Experts of a small language model.
Size: 9 layers, width 384, vocabulary 32768, 211M parameters.
Experts: 48 experts in each of 7 layers, 2 picks a token.
Below are experts of layer 5 (counted from 0) of a mixture-of-experts language model. Rows are named up (a neuron's input weights, with its number) and show model dimensions 256-383. Each number is 128 + 24 x the weight over its row's rms, rounded and kept within 0 to 255. Numbers have three digits each.
Before each expert's rows: "gets" lists some tokens that make up at least twice as much of what it gets as of all text. This comes from a sample of Wikipedia text that the model never trained on. Tokens count by the router's weight.

# expert 19
gets: "s", "as", "os", "es", "ing", "us"
up0:067097174129144128145116103125126145134097137130165090154157135108122159150136141148084091101118134136161122134145118113088109138127144117137132106068138090175137141127130125119132150147133095146114090133160099161155101114127106123116118152116145108142112131093105111130203133132115120148129147136094112085161117145137141094152104120156119118124153140070110123155090136134128132140154
up1:121116144168165129126089139120096177124136149118152128124147094139130104114113117164111146109180137129122123140147108130080076103140123179102097176116130095125149128134127129108119134160130147105119160145099136102109049089116098156150090106109134110135160101141123144110140165130121165131171173118115105149102135133131109143150128094169138141120093132132154106151171116150102133150204

# expert 15
gets: ";", ":", "\n ", " (1", ");", "s:"
up0:140129157148139120136098153118080126100144072140117177077101089084111132133086147173131112140150126133142131108110107089185101123118105125109145118121143126115144157129149151119077095113093102156119139111144134119084078149097135142163159095141122124135129125108122106123126129151126144128086103133130166132155137112135138142095141157135119170135120128139119115075083100160132143120103
up1:126177155070058158161190122139087098130130110137153112117116106086129116142130123150150178145143117106125120131164125139167094145148079109124135135135087123127118175128111151156170146129115130111137130103118119152102118168118091131171115099070140117117077103109150105150134160155074087140141098127162130151137157093137139116105133083141193147113164156157085167172131110122104109110118

# expert 25
gets: " and", " was", " is", " he", " He", " which"
up0:112142112151122088137158158158156156115124088112155116132111080073173118107149143130128126112152180130090143118129106179118148092094124146136126131131132139147117126138134117145170107097119156100139122106104166115126122122116133137162140153138118101130115168133131126107121136163097102111128103147108136146129142144146153170154140132114130122158118132146161123104141143145125126164141
up1:100144152093102096174084150159143155102127155137168108135140152082124094125158115165123156155111111101113155118135124160147107113118148142191129135115120127119116153109094119085129114132086127126125144132166106195088154133126141138189112144139133100123103115140104126128140105130133092164106104087096135153076121114141115144116085086151152132121176116149178125107135162111127114099129

# expert 13
gets: "|", " Party", " ", " List", " election", " Total"
up0:113103155120126106126147094133120131147129128149163154147114134129146124123114103136151098129139157163124140142097130094126131140135107115150125124119149176093111137128132115156113086208179120142112173099129098150102166125122118124147113119116107157099092125161136134142111164149141166146128143098129148165139151133089168132159157130142134146147134111128151165122138133107137109105161
up1:103135128118131131113097151141147094104173116122114129112108087133128126141113126132148169108135136139148102143119129105127147092097126122154140136100150150174115144165130114166098117111120104119150120121138124153173124129103141165141120115130135136112116169132152131098129145134132115085110100155092149135129129160136161104156132153127117137183154141118157162122162126128148151150115

# expert 26
gets: " had", " has", " be", " is", " are", " have"
up0:127101089097106115130139120166098115101081143120127148135111156091106131128120149088190146098152168084085167144126103091112121120119120106113108065130096147097141133146101124138107113116114180165120117117113113124117110113130162097135105094175142129098176186094128116062122113129113123108153145146141123133098123150132162105138134147098122132129138070124139179127156151095150145141153
up1:154124112095127122100141158142090161145152117090136138116115142146118146102137141151184095150153095139099061057121105115131138136108124134074121084192126102073100188129133134134130115108143128133136142148129137145107111100122158151128135122133113134103146143159159106101142125171108103163146115147127142135147108133110149154131133136154137115148108094161115179151158125130123157167124

# expert 29
gets: " in", "1", "6", " of", "4", "9"
up0:116126095149130121123159137080074140158154118127112101162122129116103123116154149125118126119104153082139121140143159127123161141097109141148154100109076136159149141111148095131162103126115119104096160109127168124137159178140128159098129120176157161128118157142079107112138114129154129119179126137131153098110158108148107119141131101179110133127123142085098127124126117148101137138146
up1:089110122140145135119094109099123157113137145119143139142116110134130108133108146135112174097110148110134124113112076128126106131121146168098146138112120167167122072202128102139169115102143152135117123154129149159099130154131119151139117113133154137106121165112144136099109120149088107132111155112130113113110134145183112108146100103125134143117112128132099139132140148117127122119130

# expert 47
gets: " a", " as", " an", " the", " one", " first"
up0:122100108153123143164130169150110117125113121159116121141112101170145084100137131191124131145142105124132140118141130081107175103134136144086168129134129120108102093125120143127107124126136138128119165130137081153148141182159099122125122132131127092174133090167118124098143130097150119141146126132149102083137144147119108092102146124083090090137118125122160160162151183144108110125170
up1:165184175133143121134134091144143090126161108129096133132112119140130136097153131103082094154153110105096138156123085068134135131127152141118125163162130171153143118124070123125125157160135134132103108086105124150149106160165120120123086121122101134141106077142126132111097119127124134176150106086115142140120128111112136137073119112122073146145148130109112131155084096101125134154098

# expert 23
gets: ".", "s.", ").", ")", "\".", "a."
up0:129086126129135194153145154138101123127095168128139176091116109121119123102158116156122138122135117136118121074127100132117146152187111147127117097115155149110124143116116130161164098133109117120118168122150156159099156136120101167127110091094143093093128106154159080102114101123106099173122138123078122091133155181137112136110081128135157120110151130153127120114122077082149109146144
up1:138105136141123105133175136117110134133131136157133139108122165154133088151128164127136104139131157150119127150170136141187088144187125134168113122140139101137107093136128121140112092136140179125125144087079158125143144159120115101127128140149176164088133077092171121169134137083145202115100141088128131144118102163105145187093149130139116096137171119169178157101137142104148103126130

# expert 33
gets: "in", "er", "y", "al", "l", "en"
up0:090115111113123110164120084160107153099110128135101114155122111155136102154127121131126127112144129077109148126155156097117157140089126138093095092108146134108103146164072147075100149188081177126153074138132126118159103105099137119082116158159166108124148131097192117135107160181163137150149146168140119143096106157156159089152168131095162097121123125159133132147107091125155132132148
up1:114139157128114119142116133137138101088083103096091130123132115105132141165134162140097147124133115102125131080133116118082148163130138112165132132102115107126147159110120140083153148158129124099139121158170076159153127116160155155134100158117090131137137124156119136111141090177108138098160149133130100129128086122109095139119118156145144120127086119144107087148122116122143122116096

# expert 35
gets: "\n", " States", " York", " U.S.", " American", " France"
up0:134119137132178140156126102081150138087110144102134121092088145130102124118121111094123121143088104120133083107144121111143138145129103134105135143136125149129158147146128116130123110136109134089146129179146155100140102108098123111108116143100094124155097117164144094124126141130113143128144159147130117177176116117136118146087125158150151110104082153155121113137094091155175093129119
up1:107132106173142133144131118115124132111132160143114167117131173112116129167092142113115116150155104131101117069177153129170096090070092155144126110128132152150131115110172121121121130144163088107133129148150118133108153141127136117082132171098134115118157142167141114153129153136128116145131155122122126135138126102140105123143086120122093145131156146176182139144150122128152133151132

# expert 7
gets: "k", "am", "m", "p", "j", "v"
up0:107130185176143137116122155124087140100125110154135097146145143096150131105112092127118109176133103157114169177117108139129126144153182108104096110106140154122128168153129108111127162107119136118125123062116131127143144121103114152150107119155161103147116150119099134151114075141118175110128162108124118139140108109093119145106156135111189182113118140120132085210127107118151152133165
up1:094123165137148133153121142113170112125117152163147148114117144122131137147091147123091147102155108102121153129102098154127156139125111140120149118130172156119157144102136080127134095109151164158108157104130127103112119143102130098102140122109119139155127093146122097087156149150130097137119151158125093133086145104134112128111124144148156142141138111117111076140119107134140170141120

# expert 12
gets: " to", " of", " in", " for", " that", " not"
up0:106130122145096105183120154103114161145170125128097131132125136145147156097134135126128114166106167175130132111103104150129162129130122142122129129120112125139100127131120096127173124064125140147146085072154149133116134169162154130112132111162139102125140173112108141163145165127100133141101087196117136137156094116097125129108132157112143077108135156161120207164117109118154123129115
up1:120103099091144148173116064122088151128137165143146121080148102117122120157106167143130132127121114165135103132100110117125158092107126160123123137135136120121113117128141143148138113185105101131098144082093126165077149169112153154172122126155116142128147115068086134153111119114105168121147125102115139154106178134155119121139147120084099141130144139149115143147121095119146111116137

# expert 1
gets: "\n", "==", "===", " ==", " ===", "===="
up0:111129127122129130137129178113130104156148124103142125124098132105153158127124158138121153163116168143143156152105108113120164138116086196149111172140065103151152135173153112098088152137127151132148122164134141104160126187123091168109176096153132103168139153093119147105100122140144142110152126136107172145155142139096105130136154131121087113155116113121143155109116115150123109108136
up1:137136139135115124122123124126107146160104153136121114133153122097139133165125103125135137139162137166104113100139097128112143178130130121120102116123090151159137107105134168133126161118128105100102125177157124141083145091133095163133128098120092143140130102177111085175187127100162115148120160142126121083097087152094085123106108171157117116102130133118189109113140106115153124108131

# expert 20
gets: " |", ";", ");", " 0;", "2;", "};"
up0:083131136152144122098096170098093147141126104107127144092128140157110133124122135087143146147143140126090131124108134121153125170124152078151131169125126147150164133116127154121095140125086147132143173172134129124110120122190092123106141099112094116192116124118121106108146112133145124138147082126140163100121098131124141149096104108084083125166116131118077098142193135169082128103072
up1:096129153139063128117158131146141089130105110146104128159115157154167076143137094109127132122128086123130123182140142106159132153086133110117164142097144098142079114102133118185165141165118081141080071106139134119150168132103089154122118135159139130152065095135093122100140127135128109135150168129173099132122096119110151137152110151118109122091141106133135161159135118085143123123130

# expert 14
gets: " ", "\n", " 0", " —", " 1", " 2"
up0:139130102143089128151159176146174136149102142108131154115108146147154091110069086149163098140146118113052152133125118057095149139121108131113112127170110178146168122130152119125133163130112126106125136101112136176130113147133142119104121147118110117127155142154152124121186128107144148080095143149067191101104128141128102122125121148135178133112110138135161151096132140109151166147167
up1:138153126132134140094127149148120094150114136138116117109118139122134171109169175141112131107108138104114145129142179136110119098167141127129161124150109140144127064123157106119143091136153127142153164103149091141149125145123103148118170144092163114118157098147158151115143136122120074128136144137105147138127102117105120134120099147137177102117117147085116149144147143104141131104125

# expert 45
gets: " |", ";", " 0;", "Year:", " GA;", " ==="
up0:148131116119139140104098101153145111138166115129137138173107138153075141108110159092131095089084128198117108114140139135098108074097150138117112098165149125097139148194143134105137128086125146094134125136138152121108106116119138130121090117127131139077131075168129128128128144132140092134111134107092163117105116148145116130140169119131158149102094123096178162174111108092124126153086
up1:118154171122120137137159144098151114101153145148101171109131080154190129123132144097155139170135130113146125101095141078089141138111145095175101124157106128118129130106086149198134148119106095137089155145146103112072135106108148112140166095159151141140151113137103130156138145102114131105099150144114127102127165154132120123144138125097086183118128106086134124112129114147144116123123

# expert 8
gets: " The", " the", " New", " United", " South", " first"
up0:178136142116124135151123115111135100125162121125131111101118087112123141101185127150124126120110155140119120135120155110105149130149131114117141088161146101100117129139126110118106158142122090091119154145124119122128138194130163103120088129125145126163160140152138123144173139112157101147168121123142112131138124076096120121118121195142162094110094098094177178108100141124132115143134
up1:196119131111125132140119140107121127129163145139137105148105146142161142089166141119097089158142153119136107153151090120117145139164107133098127181105135089111132130119141105074108154102127137139150141119150094119108174132153114127152108136127120135123119095098082122136125129113133147148154127148116099115137128137122156128078115091117100150135124150124135129147141148140143108104136

# expert 17
gets: "i", "a", "o", "u", "ia", "ie"
up0:096178192141134104182131129147116126109129128154142158113107145135127135139133133116134141135135124161170154087084140188123158168117115108160119146139119167131135145098122126151113123143125086076135127148142102125115120107135122107131132136122105113164094094076116139137108132106138090126112112127144115132102131128140134122113117095153100092120150131096136100190121132110127132108117
up1:107126130191071115125132140114161133082168168151151083149117102164128121110098140130173136152109117090113138115098122155103105172115138140114089123175100116147165077096126097148094120149093153193131110188103145124120177124102105167139095119152113086122106109170065121120101122122115135186129110103120124160130129118165101121113117157113162125125120084105128127123126124132095154141149

# expert 28
gets: " of", " in", " at", " the", " from", " to"
up0:108128100150128162110115082116105120155105131126180098133134131153140129154110109104144107130134135176151157139160113109169117165108139120116078154099130180116133078143141112083138157154090130110146107142107164138128111136068142113130096148119130125142089118141150092165184138110121158116118151070110137107106099136138126170140120158101130125105117123116180103097156124123141157124118
up1:101128171117180136160178123148141132151112129143161083096155118143162160110131167175098171124141149092121120076102107100104114163128133128154081119105160123118143124146095123122108123118139136112139150127151114085104119131157122105133153111121130113144176130142108145091155112107144131146122122131148126112129162082139107168140110101114106117124133126152152168178128097099088145136103

# expert 21
gets: "|", "-", " |", " -", "=", ");"
up0:160154136149166141129108146136124127084142139147125111158125121133112130093146116142181080111168089155125116091139102087116112149148150122098154096131131097178170142140113088088152144128113106125168114153139126130121120153116141107101121166147127118133144126153099184129137111118116124153142185120136145140108115115110160139123142145101156149138119101123131099125093122149093158134089
up1:106109135130163101136086100111141167133162114153143157165128131146140114121157144110086125135142108124104119131121083149133131107127148120061098098085135076158135144154128145158134141134138129099122121152119155139149128136177113135127184119116113133130130096106152122077119163108126185124136152127113154141102089137133170091079126083135146109155120128147097161129119130119152140129140

# expert 40
gets: "-", ":", "°", " •", "″N", " ft"
up0:096145169109140140115115120091154135102126150136139124091097146139131112145134087142106124090121108124095133124105132169132114140110120135195108143165138135109125097095135127143138133122127095188120116095120093107122147141116178142149098144142129092136082119099134132162133166140085128094114096111164123136131126100142162155159157136130115139104142111163105175077148126133138128111150
up1:103115082139158106151111104118159123133124116152165132112093138167150082156148098089123129104095117156129123129105087158135105130110108141119105117145158086125131126121153169169092139159126144175089136149143144123111125125082117184153159124067130138104139114120151126147122143115124107131144125141140125082126158075147130109142081125131145124157087126061157133181132143078123148143123

# expert 34
gets: "\n", " and", " –", " or", " -", " as"
up0:095131109131125133101137125123118142094107104087135165135111097104089078131113123125153159123149130137126155165119113123147154172177113143093164121131119105191131112167107153087117146093142080135182133128180164185146105129151107043144136154112144125107154149150158113122150128117101155140134102149078137100101080171105102166104135126131105106086161125129111164112162148144151134158148
up1:072123117120127135195115130122122132089091127113109151095110161167085093152122098082143117111135093127129134118103149155118097164138102157144106154135123121141116148123146106108145137128124134137152105119149101145139132112109139129131130161154148162130112125138082110120164116117126153127134102098101143121121128144171132116168094133164141117131163177144155123131133164145142083129144

# expert 43
gets: "-", "==See", " Born:", " information", " also==", "Personal"
up0:127127158094139162135125171128116146121144128114137167127123146108101142143147145146154092110123146155122158117118092137115112180136129097175115120084103119174115121105146132105075092124168151124110139160150128134108157146121148142091141096112118143109163134111140102144139140103089124145143111071141121165104144150149107126111162133089147139175136109111093142101106091137124149135089
up1:131137105146135109133125070098074115123164134149156131160114110135120146168164125104127105116117126127126132135154133139138131152115157191138152152151087121126112129166128093112113189145167137096152106096140126108161160127138118111151156103143148140154118154128110091105138099132096071122145088156135131126098122132128138168158149192077171109144100126091132103130138190179099169114178

# expert 36
gets: " 1", " 4", " 2", " 6", " 3", " 5"
up0:111110152177139149153147127142102099156127122114129136143123112128146111125168107157105141118156168100111110152154117176130095194122113120122110143128103117136131129123105146165110145130139132130092098105154149138180137161080135125088144142186128125125130109130118136107127132123071108126097117119090136117076129135156129118155127109136091141120133145138139134126105153126127155139114
up1:144134173136077153147140122095157092116128109095160178168156156136077116133110132144149123116103115120142122132139126144162102156136103134151175102105114116123117119114120098094137139118127120145109115153112136116123140133138104135186138132097107091155113095081117116176123116139111139134135123121177164160137133066134117097146128138147164098111169132138110094103162097118122141134103

# expert 31
gets: " K", " S", " B", " F", " N", " T"
up0:133123115163142108120143140129147118142136132121134134147117165081112167160077076148119074124074122112126136135115176116171075150141164096065122106127132113131107165160151121126156088132140139123087093130118100120153154142154073129164184137130131140096140127115135199113115135112109139097100108129096111064130120133118147147122100111086163133084136125177080111128150157093126123103152
up1:101082149164097145094094134123112102073113126108097127134200117139115177136124147092160145112112085140152114113141123115154157161081124151108180109114086140115122107144118128133137128180110112093131123157166115115141154121122137124149110131139148172100119107154113122161101155117158128117126144132149066107109164111113145135131188114110095152111131102133110120147114121158096139108155

# expert 41
gets: ")", "\"", " this", "'", "'s", " World"
up0:109110134110078133159116102148136094166164132130162084167091127122171117112108077132148114132129126129124157112140136135152154153132141138124135109084116134073093067122131131115178121093131120115153120115098138099125126115127148124112117134095168115145183117167151120130114115111145111085104101121156090163163149128180138120164078092130090128157117131098143111123125118139153140171142
up1:112147124109135086138169101095125117168166106117135129137110158133164115097136120147147163157113142113103089089137150128174124130123098145141104172083123159162140139129135129138131106124137132106122148131158085114131107176159154155092125140116159120105100110154140123120154149105126147139157067168163133121170186164133130161143094084149090140104149146098082083110173107068123090119148

# expert 39
gets: " the", " The", " his", "'s", "The", " their"
up0:153074108167111120111123192136084112143147134153109083106139100160149151162121084152155115107120152149104127090170132144107140084134136143128111104126135138133153103102146104180096139124105126143127116122125111129098112096134128104112124142141141113136144094114148175138125129098124136116146152114101155158150140166114096084111127097108121155161126099137125098139135120173132120105182
up1:171113099144100121121161142113111148108135137125171146141106077112149098137122122144140149152124101127098151099102114096121111157168166131104152085171097095157127143119150169116119122104120125137136112132120123140134167097122155133084112184147141083144177162134142095140106162144111123162103192135127160161135112118158154151167140131117148097159103143167145195117146125159122121136100

# expert 11
gets: ",", "s,", "),", "e,", "er,", "a,"
up0:126126161135087122092103142100093131164158135156122166135139104088138161139136131160135130133151118115119122113110152099132131122164142155135121182148144170161168126120112127162180138124114149119116163112179087141142139089127120090076143128110087121090102127133106122126154122135139072104106124137104145169128140120070134178166182091101174109127146131119091122184117132123142133103164
up1:189204147169114135120176111147098110088115103142098106104126102158158153144135108128146120094128149140124148142132128120119142093102127138125085150151098168130140184118175168126119142161135111129164136121116093166145107138111149100143130145139115118138113113141121111154152135118105140115143145132146150100089149157142091133128124132129081143143099139116090121142128127180119079166090

# expert 32
gets: " in", " of", " on", " for", " by", " from"
up0:115162134111130091096172155085115184142103097120190147115112149138109099133160065162104156158170130135106137136134085162137125142159123079120134138133163151146141135085138117110104118112095149171134131110120139160140116081113144132082151131132124171139070168127139149127133113130130116145155126106085164119104135122133099122118102167121142114173111137154133158135160105125114153102166
up1:161115085115105138209155101126139080138140122164116108139142137128106145141133185136115195087156113126129119162138145143119131122052134165123110155145150151085150149152086119130156105096112117128104118095123165124123161138134144133146115084134160116130137158084088134123138109106104114137145127143108118097153147123102145112069147115161132135159105106145101154120109075083123090160106

# expert 38
gets: " /", " =", "=", "|", " (", "/"
up0:090067142107130149159118156144166167106128122126129170106135168116074131135142118136148137136147120074162124139107116091128144153128121117126112156121131115157149146139119121154144143144167151099137111113138129094164097109099145095115091150116114121096121088100112139125143106133089110124113153124133142152121100095147106148161110149150113121143204097112156109113126154119094104109150
up1:125128135127102153230127107155087106152149159107129128113101127090139141112064133080097116133142127162138119120126177137124135145110140189148122193163100103094099093153137097101140146117134123109092132160143123120119133102142161132146106127120115131133108123158139125113111081143162100114118134100141103131115117101158122146136149091152110126109100151140123115135150147142121081064093

# expert 44
gets: " of", " by", " de", " in", " &", " and"
up0:096149171165129104160158140141103141128181098136147156131134139111116129108105069140102110151104174157169119139117114081117134124142139137114121158133131113110109116117120129124120138105122175144117093132129090090157097156111111151135105128141152156111135139154143118104141155112139098139185117155142129131123140138156176126134153122088109139148116092128156142130119075105138122140157
up1:137105084109122121133106149094115098088131111137117110138110147135111088106116122092118122125139153142116148133105136126118118153139083096151116154092090122135142108131149110097124145099168139122156160130121102137147168111149113147115116116110120115098126120128082148118158112122143106132124139158134146100117133182148099159112167083103113126088133175082136128169125090110138118115143